Experts of a small language model: 224 GELU neurons an expert.
Below are experts of layer 6 (counted from 0) of a mixture-of-experts language model. Rows are named router (the router's row for the expert), up (a neuron's input weights, with its number) and show model dimensions 0-255. Each number is 500 + 25 x the weight over its row's rms, rounded and kept within 0 to 999. Numbers have three digits each.
After each expert's rows: a language model's description of what the expert responds to; "comes after" lists some tokens at least twice as common just before its tokens as in all text. This comes from a sample of Wikipedia text that the model never trained on. Tokens count by the router's weight.

# expert 33
router:501470475499466493538488528503480495530530476463473479533523491494495508502468506486531482485506511512479521516532486559497501443510482519459503508511525498516457468483490518483503483491471464508551509510501526511527486531484538495498509408527467508537533471482490505500506510530508468517501480524505470531503510522520491510506516525444521521506479494460518511510503499486515501462543538483536524476506496521498540459455483544479493462464475483518483493473488527471507507498470548500478543469503507512472520492482474490464541445494521456487514476500498463498449514528519505538530525522488493454552494468516521512463475590528481471494493512454485502463457505512477512533477486468501490491457531501480469472504519473516507492517493461507488481506521470496501510501475516
up0:537487488474495517523518491523489496478520539523511511515505490505522473514509500513560521489468505498483479482488463466518557542494555484512527527488407522480498501508527450431511507470512523460518525514495572515419518549495528560517563512525475545516504478488520468496497495530506546522536481484505487496518508556517499509510482446486482519490496478550515508510524501462455506479507516478533495503486492491534496519460497479512498492502505480477485510521502484511520483471475499492473465488500525551489527528494496506500509501464503467461518496507524504473514533521520515515503468498507504527528483524464519515503525510496483491490514492506449521479494505473510517484494489479498506486485489468481463498485489506477514482468479557471437497461509520464534522481485490
up1:555513529531492498489463518491526458489560478499506506489514449471503473524447536515514558509456546530487526471526521484544563517461495494511436511556508479507458518468491539495499534543484517491550544508524498516558486490503504508493459534521501516524524523466537496505479503518547463503529531471507522522509474510512496520500493524505479504471500528522494517515502488462511522505548521494506485491537517480564516512485518497518481509511494463471488521486578530487509504488541520521495526487490489490481504465479477467495478471501508515470551491512506456511529481515521523479535515521524490502487498496497462515481513496522526549499534440454510525520492519513493508534510525520509467509507507500499499495513514515492521507530527465531504492477511494487541489526505489
up2:491516508506478492506468540542535486500505524483508500532490485494486491478501511485505507515534482499536518490498526546494472495534493454502491520542484468498479508498521446515504463535501491495476498475495534467559512486475523501498523458475520537481518469481504497471517500512441515503495507572530497494501540495521499498470490502485525488469534526458461500479527490468546503542487529493506489488496455429492503460505523540521499540492510463490429478485501473485526470511505474473501530500474456522535476537462497532492503467473544482474526509492490567505526524522474496508513513543453517497492472534534523553470496528494544494491507497497477517485466510504541488524537517515475520488480496489506505497480550523531526481499503519529487476455512446507497534478479509
It responds to: Blank table cells, mostly the space token in sparse tables, plus month names and c. or ca. before dates.
comes after: " |", " c", " on", " November", " August", " May"

# expert 16
router:533481464505479487512512509503476476517489484471505494542477486499514519461493518495477539484476464488475555510487509546515552504495498515483503458468479501504473451480489509495475469511470452499509534494477504458515519484493518515482508485502474537504517521499490515504478507512465481490491493493546502534521521454529493511487536487474508479537476448460508546494477559499527486507540554494539538490452524516466521506507492508488519493474468478497491515508474491472486507519480533491514518550538486472453501520531483503489509442519511509486522504501460471488503489483545494505514538477485538449529486444501517457507461510465476538473467494501527439508505488548482524509473503440520467534473517495479461472512493504517480517475467522468501512470547505491533529486511529
up0:449513503526442490465486448543501502506462509513449481435471528486524554521530453483463474479468515507513519476517501483509496485549455508465458470539527502490528499511499483483517531503513508506440542479504499511533510504470494520503493505524471475501460496482489483521514474486522505501542533486492459463490476513491500488509455498518441508500517484508488495492454486509534513473472498478551545481530458483513550474477515500561519529472521476527482512456496528500495481527481507526482469507515448474532482483499534454485504506511485505494491482523492534488448503495507532499486489519500551515479490494547511501515510515493521482483523527499517515517460516513503538516486511459488455521504487477478510527496531549491464524484515507512491461545493497488480464499509471
up1:486443499484519496471475475499520515493532500508480456490485491529519487477481531471490483522474529507499499481521523493472495476497545552484526484502528489514558491507473477548535476470490513489508466546474503488450497469468510495445504487508492477521490489469474516526481551469480483493483452491506435517497514545482469513511523468480492498496504485547471521471465505532443516490477512505483495457492513522525483520523502494500467561514522476479508501486470518502486476505506477529493509504494515497517506529492534517528484519504463454497501506493510458487488524516526509486539520492496507485458438523450491466444465528510459517458498494482508476500489464505501480483440493458490488536502530512498501492493466496501469465529517529490525497513541446526506489459511571
up2:445511542553514495530477496505441512495492529504512521524521479500483490516525503488492525479468467539515476487522492527509458548494521524510549552531462472495572499540503529507513482497547519465503503520494526515495481496528477537534478475477512525458508526476527488506503494492504496517521479507499542529486520485501519491490482496520526499505525488512495542483511519513451482549536541540455472522503513466482498500515483493489512507481512506495493493474516483478536507534492526511573566507519478547484439466507480477519524475513543469481502498529500468519531520468506491472514547489476515455495526530531478510535507512480507491534514461471526492514503448514487508535484505513498494513498459512470498518484505474496465543500468514506517529484518538493504521502489569
It responds to: First words or word pieces of proper names and titles, often after the or a quote, such as A, An, The, New (York), U(.S.), VHS.
comes after: " the", " The", " of", "The", " \"", " A"

# expert 48
router:499459485504490506469507541495477507497493499478532538476528450475497506506508528495524491483487503533528488514510538502517491481527523476506493471493499474556443500485506529503479474521509493511474525519506537493523503500468520504528489495523501500539513480494491526492510509484498480503511480532511453517525472496556538534474492476484493499506474504468539548509468482494507499502511490460527526499483530513464544501488474528514477484496447483520528522508473555481521479490471476510503520509567508442488531482533478468469561485509537501496530473499496509504439498487504511450514477510489486466538461496518513491487475522469475491484504515449527446485509470521505522477491507470522472520480536544533452518509552509536479517519528549528490510534544553441494533494491511
up0:457503510539468527541481519517487491513471485489510485479503521468466490518478498468535515506503499511446480532488483451492535438465470493511506459529497511499526484527473509519477490512485492529534503565506522490507520481545491479502488458468512534460537535529496491495549450497504477478518518498500507489502513544497477541521504511521516468439507520487490544503514478551472539497545512509489515478491506465495473524484466539539538530498485525521507502513465516537491510487464466518532548514489523493482472502529561460502501530525465502485495511547471522528516490480510492505476529508483510479456521503521460506499559485475517513499523470460506501452493516514489509492491502512523463503442501495475506533485513532513528467503536476497466479461500531509524526486535494
up1:481492526513502536455508476453501465505481506532506495483450487502503457484482516468477481492497508487509468495489510517518514495517463496479475515514532542515529563523488510517475445495455500497508494474512523498487535485483500551526501469522534489489508476518516530534489533515548493502529476478514480518504481533529536489503476449520516498487484499541487502499505518497541502532494499539494484457530497523492485562539496493471474509486453531517492440492491508473483517492494506489463517548543533495505503492497556560537505491495486494540475495502488448480479532523509505504504508450500518478512508504421468457491498533498517496480501527502477459493485503512525463527542519513512491509485505477512473537509466488523491558500517493554536434529480512536495503522524478
up2:537551496492488496523496523505481453468502542461520420523496471487522490500488516503547522476499492469503511503509516502537475504498528539472466471559521499502515539485515502496497494475489494525505527490550524530492526493507528447527476502487445459515503502494477449476526500563507489490444463516489497544460513490485533457499473482509544475510476491535545515502472510477504487467490529495491521477497506527440464456488480514514503548478522499491516481492499521516519488468547496511514489479512524500478465485479486515514533504503530526553493509477472512435494555497543495528486517461523490502490464490505528495472485498478464522472494460497523493509462526529457501516497469480520476522498498535471506504482467496485456523512528510479484485525496534489473514510504536
It responds to: Space tokens before years and numbers, as in in the 1980, born 1941, plus century prefixes like 199, dashes and apostrophes.
comes after: "|", " ", ",", "–", " the", "born"

# expert 30
router:544461501503535525505482534543494534515513486477548553531502490477479509483470505519504547501414465549501523480530489537483469498504469493473499507466511487511522457490466537492480483556509503457533525501487485465513499465493510478522494488533474481521516509504477486491491532501493467513498459456496495495525511525489488498494498509449512474494474465481464521452478495488524505464507511479511526517533527496495518471507505532467488473501459500498497562504467526484515519506489529463496536497496534545460523518521476512481525481475505487475487459504477481487488454479511507500476529554488488461517478489501517490467478549537489511450516542468515519418489512478497509531493515476534483525453500514500472484517481482538457531506490518501474504471502520504509520467490520
up0:492540506557459493467468495490471497490512485453464487486494532543453488512489492518498523488477478530466496508506522544483525468496503501491528489516486470511544518492531497477488484508471500520498523482500483499538503536494462485517480528471485497502514455500465512525498502521515522555491461502490521521531534497540495509483467484464482520499502546459499512493514500487533536462455524523491470505509521458487484440517502507505488516508513484484465525493459509492520470498484439476549499512529515445532523530474503521503529489459507482507504497523492492527506515479478502554532473509461528492454531528534510490519515488498497515473459512471498530440491521483467528504499509470504444480501518504556500455476501496460493501473482503538498552517439470551516526540510498
up1:495487506459488529512464502482527479503542509523457542497517464499511488527464488464481500485526489523506515427517468503518490488531498492505484480524480547493500485517496450540518496468490500573502530495504489494520502500452483537526492443505526524510497461529537552508477536503502486486496506513506502488502470465492533489488493516469476483498521511502526493460468521555520490507459502517499531497486505459484498521538531509510522508497479513501493520547494531516504582478522507459553481518503562500477541487574530510500518489518470524505524473510515489498492523509491511471486516522484544460503525458501479467467478531520513531496536487498485512513446543546445508508478488487495523463459519489508499512519499489464484525473503484509462469469521507501506512476474501
up2:480456476477495522498500494473498488520505539527523472504526493482509506486546497477487517513493482476483513476500516527486530511482477540509446498457492515445502533496469521513503465502516441511507538539482449465504487495476496536492504550493505513523492477517524513492465510494479511508486503481498484500505508495498544535462550471516438500529533491476471495457467555490509491471522512573522519519522523465496508483527501536546482514477454541473514515481479514517546503467525495516540511514508472464502521462494518495494516506511473498483489475497533484514506526492492521515509505462521496487568495544500503499502528524476527553446490511527504499524482485532491522531462508515510534485461499546488500532509493491502509417495460488475501529458521482540476471465486515
It responds to: Word-initial stems of verbs and derived words, before endings like ed or ing, such as recogn-ises, exclud-ed, differ-ed, disag-reements.
comes after: " and", " to", ",", " was", " p", " P"

# expert 6
router:526499485515440504485495495520491516497501479507504522557492496502488521490464544520517509478483493452479504490508534497532522512546426492473513469448503461501502460479457508514489466545480469463503503502516479459542509441489542461501541468509453532532511490460506507497509512512485496477525461532529487522544444463515501496486493505477442493525475478462514506552523522467507480471481534466523511475489508492481526513481474550511488475468473489487500542473474511476456488518507496450526482509525488485461479491531503540459535492466517492522494476493462468475514477531530508507514515508464521481530490464498536492485498505490500520465517523469513489491488540531513519507492528484511500513478538494444470473533508501514500478511453522488489519477497521481495524511495516
up0:505496522470514505502498477497515495532490493519473488508490512509498461414506504509468467515526513457486483488499472468542501496485510436510509494481537502462470486517548504472509458534467505529492536496503510511456508457489467529498511516513534502492524471516482484486454486496475515477467475458467504509485535560514535492494479485498480477550491506503499467497493529532498498514521496508481476500514556490491502509546483453482507536497488544488474504529442518521495464520513542482573467448478467533466505503503499500465527548505536512468534465482492519476501503473507468500481492555449512465474467514498495508524500496476522544476520479498495512502495490526493461489474553489508480467508465544495502532505457496486478521513487489479448513505470517541495490500502498
up1:462490518465509470490526472510496502475511531547516459515503494512500523467524519522474510457457503502486507523496484539517489507446513498480446500491515522519523480489490493507499521508476517491505469494526498484474493536494520529528532438503503491490497533532509519459472508481516504507512540523519491485472500512525503535508471496481469465495525500482473478515545547503558511447515556471492482469483525563498505504463490480503484504471487523467480484479477509572468462524532468538518487485492443497541551512526527512515472483502508536501536494457523499468519499486535504535504492548487496482496492515508497476529531462512478513498462500509493467520511499521478495565488567525515468490464480493488473453500550470531452496482525539478512489513468516499495500484504502
up2:505539530489474477479466527516482508491518465534498479527490535498480491492538556480492489470498471484471480467477459502514474524513511521506510511508455493539476514479473508487480483505528530501463510536481547497498481509492494467517489461448506516499513465486502517489513522482558501510490513485453499499537436514466551498493455504508490505494511532473528477444520432471533525533505470471526488499506523498532504502550462472467519465480474460496531487505507473502476465506471488557517504497499506521486500510537496444510484514488534506502471559529529460518473504518488554519503512498501512493492503530510534465509481469523477529461468520531473529532457457485498500482508472470492512525515482465484495520508504484520513555541510461471487490494493474498500530488532533
It responds to: Middle pieces of non-English proper names after an initial letter or syllable, often accented, such as D-él-ifrance, Dom-odedovo, Kor-hogo.
comes after: " D", " G", " L", " W", " E", " of"

# expert 47
router:483476500501534466498489516466515489502540487473512514539442474443510505514494484529483491483501471480524537495526540507490504513540493507476518513480477478513494511475508509490469460523483503466505521511459505465534452484491508476528465480511464451478510507501445534517496496553495508519547490484529453548490524501555453514495524487446430475525503470471492536506540532487498493494519529494509496497471520457471528525497473501498501481501483483513452527510494501477503436507473499495498537522506497499443511525514503497482529520511532481487505484470511447507478499519482497486463513530468485506502412472489532478452499498526448491494492488458498459533507504493488485509514542491510476524489530505527461480487523539517509523496495482495483538491521479470479539510492489
up0:476520534496468454525519481461482540461520508501494451453493492502455513462518551543555475481507554512480475490466477496512499523490483488477513520491494477499483478463472484551444499511475506495544506515522532542493495529496480502522503480528480485491517480517511499480519454492518535521479496532478496510481481552523489518521467473510455453493451443523511495454506532493528492547510479556486490492490491548560515492517469502500505533499486529467505478517487501514511489466499506506496508501518499504544467488457490483495500517517440485489503488524500470538474492490523505468507512530508471457551505515510510475499505490481502516520534519510487484511454478545530508503506495509445467476522534522476525508514490490534529489517492511510564488458525526530485486491485534
up1:506536481527530492521476489493479416498484473475507478525495489495499498464458513517514504492476471508482506467473519508519499532467498499462495505445508525484498458496540504576491496505511526491483506531460531509541493492477545536544548517527520530509463501537532486521478474531479494489531525477492468514476520485516482520503483535526572478532474527490528528496481509522537518497479515466517496518463518486541492528480503446526509511513480463489473490451526516515461530499482512505527509497464504518484428537482486502473523486490544502494505430571488511513488523471486512524496502483465533515507537501474498517523484521512476519471499505476503528517507452519526476464491519494494543487499529478479499502496492494543513491474523467492510539499519531520493479520524494
up2:513525499486488458473495520474469524479523503507521495499499508497524508472481465496488500481523481434499501500467509474484503503504485529512513504478490481470458488536491477484479506554487483510448522504487471461487499430488478502485485485534525499504527482492523508490465519512494489519504487514494548483500486461520507504550446503490529502488488480451529488502564537475521515509502573503493521496496526508531481503475481469544470539508536463492463508514502463476588517485522523538487459514555478502505515492508502451485496507528506516498497496537481493532467512573518501506522508526486474526487478472507499482492530555524482510508463536498550496523477511487538476499517514546529468484516499531500538514473523496517500534540449491471510494549539525493500500524510497
It responds to: Line-starting dashes and field labels in infobox-style lists, such as Genus, Phylum, Born, Coordinates, Location, Founders, usually followed by a colon.
comes after: "\n", "-", ")\n", ";\n", ".\n", " •"

# expert 15
router:518470502497471501496511515505481509491499484474518538533497500497516490497470518518506527475489438510477534473506506543521556480486460488486515460467510464487501456476483524508469495507463478506527490497491499448519466461518548454489486486491494487499531502485477509508472506543480444508517514544527475509493521505516486511499499505461503461479495466475538524498523548454488491522536514465508494462488519451468534484480482508498506473512493492492528516505478494459499499571440515510500532507526499498480514559514485499446512487552522475514519463500488457507480483522518498506513518511472551466555501510462536445485467532516467510473494511482539484455489517503491525503490529478516462514468510540459475480538458495517507538522463496485534517485504502495520517490493539
up0:468523539511542498502519529490500458510451512532509526482501493468495473507505506505523495489509465500502497501529469488490484513469499523498436475483514485492517486491487520509481497545536472476502482542498502523488460522505491472532470529471501505484480443515492519476497510501524497475514507542456507542491492533460496442480473537485515483514471501483505501536527496494464534518473533523504515503508475491495490489487531465535456538488528442494487490534470530494510531467484492544488527493500492489481512488494567537493500494479502512451458486475462463502459511519519535454488516493447510449481505508510502494478464523520453507527510500505449495500509487515466455577535466482487459491447489518502502458490471479464513519497497515500527492485519525523558460479494497
up1:496474521498496479511477529502547536493492434473481505537480465501510452510479569535501487498463489497475469497484493496474491444463535471458472486536469490503476525472496530482482461510516467507536508491511527502491504531504523505516507483487495492471523530468564473507476477478488464482514526492528479519475500485472505516517465505490475535474501467499494514496527524504525561517479506490517503523559478506503505472476502477527506500516497529454483503497488529495515531526507503543483546507506526495492484471458521479498483501487501530473517468524487536475502489476477469512517485487494555524494523523482495512453519523504518470549494531509499536471487422520447474530496422503467508487507501477504502487547506479478515487470502500539475462502489497554477523490486541
up2:478529501546535477458461473507528484497500552458529519492518502473530536520495511536512534473556479454523534511482492520463522502484457508518516486522525516469527510462490501489472537518517488468481462504463476488510530562486475510502536495546465506478540484479471517486512463544502523500503495514463474537499517484514531522470492500491448565516499476543534502505453533538490500509457508467510447505511519519483512507494518477518451473504521514461485462485481527481475533497469508512505544479546481473553527517518488509491506522495501490508488491545484503541483490528507450529498475529529520481502528496475471486490515516530496514492469473508525495533532506543480515477503515506458495499499488504523548502501498489485502516464511485527521459534531475479485487535494511
It responds to: Capital letters starting a word, mostly the first piece of a name or place: S of Sreeramakrishnan, Cl of Clair, L of Lestock.
comes after: " |", ",", ":", " of", " and", "-"

# expert 4
router:546512471498497521484508492495482479525478518476490519514479474454496525483503530498502487489502498514504543459515489511502453513514504479486501490461526488505483491490456509456484473505485474415509467496513524482506479487495539454503509458509483540493511499438466519499472503524484452507503470517502499514501486512523492513525517520490463511500491467492484513524495528494506457514531546497541523475507502490492483493508482492516504491490516482542509482523469512465530494570499521485472485581523487521438535473528482488472536487494527470466516494492502493502466488462500523482528492493447506473499473468476521504469491528472469505417500518492561478477481475501480503517509544484483461526503528495509463485511502493552483482521445504513464525452519460493512551473509519
up0:465512500482509570522494530466465513514499479507504460492530464478502529500484524516456506527528506492548500514533514492506503495481514491467566506488485472512509512489473491506505458500513459503496503537503501494554488561547479480453486536491505496468519510497482472500492502477493539488489514523478522499466495505492460499492498499539505526481489491441507528493501486452511486523505473460504517531500538501479515524473533473498502503476502524470531501506480514463509502485565493486476462507486449508468517500526486519519519446466507501511483536538505523490524496477541531489544521545468475493507520516500487571473522523480482518497456491492457534543513489512461505492469489514531490459528531516543467501511543501558513498488490494539502509493493546546496512519462551
up1:464465488498497525515553490494531488508526484463544485486471523512470514540472498499558482493498529510494524482476526489481513475488526485517503473520495482502509479526498487496511501494463528517584467488459527525484440513478532495491514460504482487507464516498503466504494501523448518494479476486445528447528544541457487531530506497485542491502483495497506494535499460485518479530514457515514497484489495505484535521470488489466466491509545484445498567500489500481522487472521484523521496485494492539486545523513471483496523519498454500501525488526453513521485503543523513495523466529502463488528495561504513537498493506528501463477508479528452471515531452488494523493510482484457512475533480513504480482499461545510541512475516480478491531450506487493477485476531492
up2:497495480519515481503463495550458496523473517478493443496473505517505527497502511471477488483457478460516494496485496516484499489515488467500503521522541446507542500505514521536467528499520491459529507507506501467478491510509480481527501496513469539476477499509473485499552507513466484529481471492485517474434526475548451469516494514510507533491542534522483457541519533516482502506484491486520467531474489512520486496507459555470558495514523495492507539479485483480537515496489524446495522463515494468491455518498485496484500486489509526502510524502485508493499506523512544477494490531522480508536484532519486556509482499492508489532483487479467508492524466525487528561493480507552478531511520499537574521478529498559489487480505481533546511550492496435528547503502514
It responds to: The prepositions for and from in running prose, such as played for the team or adapted from Tidal, plus following articles.
comes after: " for", " from", " known", " For", " graduated", " Award"

# expert 62
router:505477475489523482488502508539484519493542503457531494501483481496486551498529502514502520509468490498502532483500541540489470496521524462484511506501510519485460495483465529478498496481513477535522552506511464475519488490490516498486523483480527473504527514492463485482496551488487463509504473486555504527537509523534513506474494487480508484534473450481476531461508497487522497477471544479549542467476524491489502508502487503522492492477503495493487538479499523499465520528501514493514519489524486503461540497538477515508515453508539480444560485496475488502452495519524504523470511497462490456538488478527527487474495527458494501458472524471558472486467451507466516481483537473515460536475524541514474505514484504525455573471460559494519505484509531473495535519467519
up0:475502504492476524484469497516494568512510516540527468464497503480458458468535510502521516480488508477485474450437463526510523511509514543529477562463454504529483499481513500528500495489508470516500517517513526473486471477530482512449545480534562522494516484488469506507515485477505498510484475541560518526473479511492488457525524477491509502507542499474533516515476487479523543455534506510507518462499536472507488518531490518495503525491484504501488493466447487499474518477491521481500510567505484501556532521459488551522542547553470479514486530547470506492498549512436473489509511520478502490487529460489507537510522511520484491486509494511499524518475509464481527505537508521482511535483518477499466472510500505495500475504493499469506515501461518510488495507541485
up1:516485493510548489486488513508529520477492524473497450528521499462514583519540484496514467511543464486543503462522478484534521479446508501532501502496518495468502420495456485581495495511532559485465497518487516506494496502467470507487510516533494503465539459512509525486510526508512488513490493523492517519481486527509496466503471504487530491477516504444488491536531512488506508476510471496507491468501494528433485473508528505483523494486457453498466519494498512519484513513486530544528491498491502510480517471552478480516505507547476542510516483514538479480526497523488515486502511470479480505522505452501493478474538480513478441497463491465510495514545506499495524483540530482516492448473554515507496518473453471546457511513525495512504522456494496482500513501496504
up2:519512474475525491469497502467549521491477487477521510484508503498515477465497491551505495475509527451472490509507511495500521535501503477525529565489519521549502523499519519486500506463479516454495523516494503503507494522467516453480482477496482469525493550534515514486507547488543518554495535470497472524514535501499494541489509497455476526514500516503455512472496532508489487527511505503555525507525524495537465496523519436534498463549471516518511452447466562514500516501511504519464516479526470421479482522496491545512499464529522531479516476475470500517507545527453520491472484483513480508504535474478500486532542513507479474546461521489533494517488521501465516517488491472513546519487489473496480536533505520502499522486514503531480522485457517499457476503492501
It responds to: Articles the, an and no, and superlatives or ordinals after the, such as first, largest, oldest, best, last.
comes after: " the", " a", " an", " at", " his", "'s"

# expert 52
router:478478481511519497513506500505534491522492516465513547494496494485484538507496518528477527471477480536525525495481544524482509467520535471487491481480513497500453456492495513483512473495480493465519500513486510456536506504473518493506520491514463474514526535493437516513553520505501475488533467465518472528518541501501488504495499511461481511527456481473502529463537495539512502517524560466556501465466560504477509530497439528527495476463501501516485534517489529489471468474480519522475514511546487504439512481531467508485507439453521484454563479509472492485484481497538521501487505477475491501526499499471505467496466511480503478463495491475529484495492455490480508498468529477541453521499511469530490486478513514527470539522491511464501557481540519475488513529497515
up0:502492538514532530541497509506498473499500533484430493511476507516538492501506542531484470528498538500505534466482466503464501504462525515494486542484489526477513536509477492501489519484471526482472494522486517512507511496538495477498523517481447516498504462485510462492503495554526493543494491458483485550511495509502504510496533507527504471505455503509546509496495485494446453510480546463499538457477527494495533452495453488487486514519484466515508488538529555477531518513477477496501502523534518525533491531529541513485455509482486509505490564523540478524506520521561526513464527497539493510454511488515511474524477480520480512482549501493520487467448481518498528466506504504540461495512520523492488532506503476524498472506523536468548522472505477481461488540515542
up1:498462486524535465512491489461503480545497449491479475489520483489490493484474524468486520544475528504531530497505483516516463512507509496498542477470448488482538486488520538515503506504453509515468482513492488526513493477483467537438509487491466472485513531493504513523493519516495487558509483524519511491437527493514529548513511453466484479511491490458506503491530511491505475540518552427532491536481524491490484528517512500494510537494471486496493449463513528505476509489541489498484556557514495481500505481498468510515503462508518440519497447517507534525504473489502511495477501517527516475503460487485495501485480498511506530506487504506541490522521426509442480492468513503529561512519511498501511511455513472526529475520523524468488478516562530504529489534504488
up2:472516508430537522523550455472502452545523525495505506482479448540519553495505491483490493498522458492477530532492505505479476517532491524506471482514507519512499489497465480475499463500449485509539546514516503507435503464500505526460535486499480503463474523521528481504519491475497502458551520505474536545529463497483488478526495422517517496491551473487487501512533462523500473482531483508502520490481535498449529484492467502509507485495528449521516482525466517523509507501470519508476487497544525493483534512493476491495532517502505516506500493527507501518485498480453475542483487497482517503502482508523501471540501478507536497492513542514494472513467446535447531509517531453493485515497528536490514504504466519464486501526475537542484532499515508530528489450491497
It responds to: Nouns and adjectives right after the or its, such as state, village, first, original, largest, idea.
comes after: " the", " The", "The", "'s", " its", " their"

# expert 2
router:504491453513520496503479497494488481481517503477464525497510490495510519494514472518517455511517479468527591516518511532514474474488508499477484517493542473493466486488470508511511480511475486478500536483471516476527455514475548502507457461538472451494528481482440547509484512533483475497492457471538490538523495535501496514491500495452495500526472460468489509526496509476505494469500556500510523464490528505475527511498480534504495485531502507481525521482486563492486443508493536494482536533564480487482503499513460481497539488552507492524554506507481474527462495501513509498501508481497510502546494461538533433488507525493498506502476478469522445520499468473468526518497530488528479538472490513489460491508510529517457496493478555461497523461517506496497528509492506
up0:472508470482497527491455492469479512496533535518471512484529487494502539502504531531523535481531498501472506505516521442483521485487483519484510538464497467484503489522518461501476471501523499519499504502477499454548496505533478488463468530511452533511542469473486517516487545515496486538501525489495457532532517463511503474521503516491545481545523519468512538542527516498479584504505502504476503536463518484516538513520487495481513481536493490459512529520491489506498425473454480531513499525519501526460490491488486525489514500472470486531491493493509474527508480489455484524510453479516513486460502502563524484546503536525503494500504518483513474509468466543512528473524498519487499529478497440531506514513535509501502538478475541514513504471502482464503442483448491
up1:485517487524515480515493526488522485514530505487516523468532509506514526511492527492480464524498496482505466481485500489520482484468506475500524558513476506476503535493461525523493487487539499517522503540503478490447499462503474544497527493455520510479499474501571481482508524527532552514519486548542517478480497502443489575500510521550498532462552522481456514520501548493478491480455516513535470458527500498472518467464559504531508454480481493528505514488520528482483544511484519521518498484494473498412516504476520528477521499513505463498532480486515523500514484490511508441478473485478509470471484522513506449498539511484490468500455493501493488501506458505516486461519525498519454542479510463489519495512497476511490516493517475488527497512526517474456518506505537
up2:436518440465558515516476519483529511513461522497514487521515482498530468483492481485522455518525516521521510516469506503493501529490485488488533483505526501528485460476494481456502469513512460502480486533508493437449500532481481474530531456492482509460530492523482506481497489488543459504499477481517502517504482510507461504540511495531553475512486481496537511538519476515523487464516496511488479519514487490517484545529529515514529476513479476503541480482508496457477456541480496493496502507509495437548452488484475441480467493493488504512511525498505479470469476531508511492538495524499468505492514487537519531559486520544492483494522532480520505462496473481516537498476454544470499487443465483516492545506520467471526476498534524505517519497498467495535526516467467
It responds to: Articles and possessive determiners opening an object noun phrase after a verb or preposition, such as a, the, their, its, another, own.
comes after: " a", " of", " is", " to", " with", " from"

# expert 36
router:519496451501516490497535512516493521506513492506497485517487479532475552506464538526507497469491489501529490517521502522533493489500482466478497473487463459530527456495485573478482470523509472515516526488475495461514461507478552480482497489494479466507512467471477481517511500500522498515556507484505479521502472544538491492482527525486523498535469474501488495534484532512492505476517535489532527475491531493502520474472472561523494473474479489510481515461484542484469497518498536501525533486512512506473508498491498475498518490527518464476544481515532468513451492511475532481467504538482504481485455493522509441488488523554476514507488535460539505484464452463483542504505545487527513555440552496483466486513518514526481515532521519457482536513502504483516508490433514
up0:436478484481524531447467456523497467515511513492521516467514462548508479468523507506517466542470481505533498528537487494492501525468514494496506531468522498509489523483481541545537519462524501506470489498481491498468489498455499502478480516505496475528476462507487504461467472500535516529518525473523474516494462484483492508516469492525470533511478497490516467475482475457463489540484488554499499508494506556541525548519463471475533533494509480502473538464479510462509515526490528508514452505536523523486473525506492491510552504500548529508472479512519481477508476534513514500459533523496512482455444527515495487520514486549475504526507467449479498459470457468509478457461475521510543495484499513494526467511524482498492500471497512499489477464515506523513531502458515
up1:526507505493480509501528511487482501549463519490540485523487474547537546491500498539482527505509503536513500503511469504504502543525507526491495463512500517527493509476541507490484460516483477447528496512478505537494512541509511481506492520478473491535522504492488476491509446497487493564480537494564489494512499523507483475512489510522512484511532469528504500531475523473499483498517518476532491454494502524455451505523509506501529493502513521446491435515510505480487481485523510491476475494532528489450499484498530530480487476491474456542531496526499447497513537457466525442482536535522536535513468512480491539450505486538545521521531516533514516533526485546486519503516450502493484545478487487463494551506478466486503533520484528475507503481524472503468552488538499
up2:482541517525505490483494494510464506465469474496516496526513465494482509505492536539509483511487503496496512523521469480420469515505548489486532497533506467538451481475494518461492495490533496475501483527493517508562484531500507550543531524514505498480521510511487506471522504487494497509510523476544526492501480499540489498586457503509503516483508490499541466490510470520502482491503555476468523517534447490535511548505484508493438485523511487504508485470527509519529503533514545507469482515526491489491527552541475488501519457512513524513505486494452488518492489466488516480530480520480466505512506508505443470497514550529495518495502454496501467490526517524478499496498519519553526480479508508518527498469515542520484466507517547512483535449460498530492439507456507
It responds to: Spaces, hyphens and line breaks before numbers in lists, tables and headings, plus words like List, Species, Binomial, as in U-15.
comes after: " =\n\n", "\n", "|", " |", ";", "\n\n"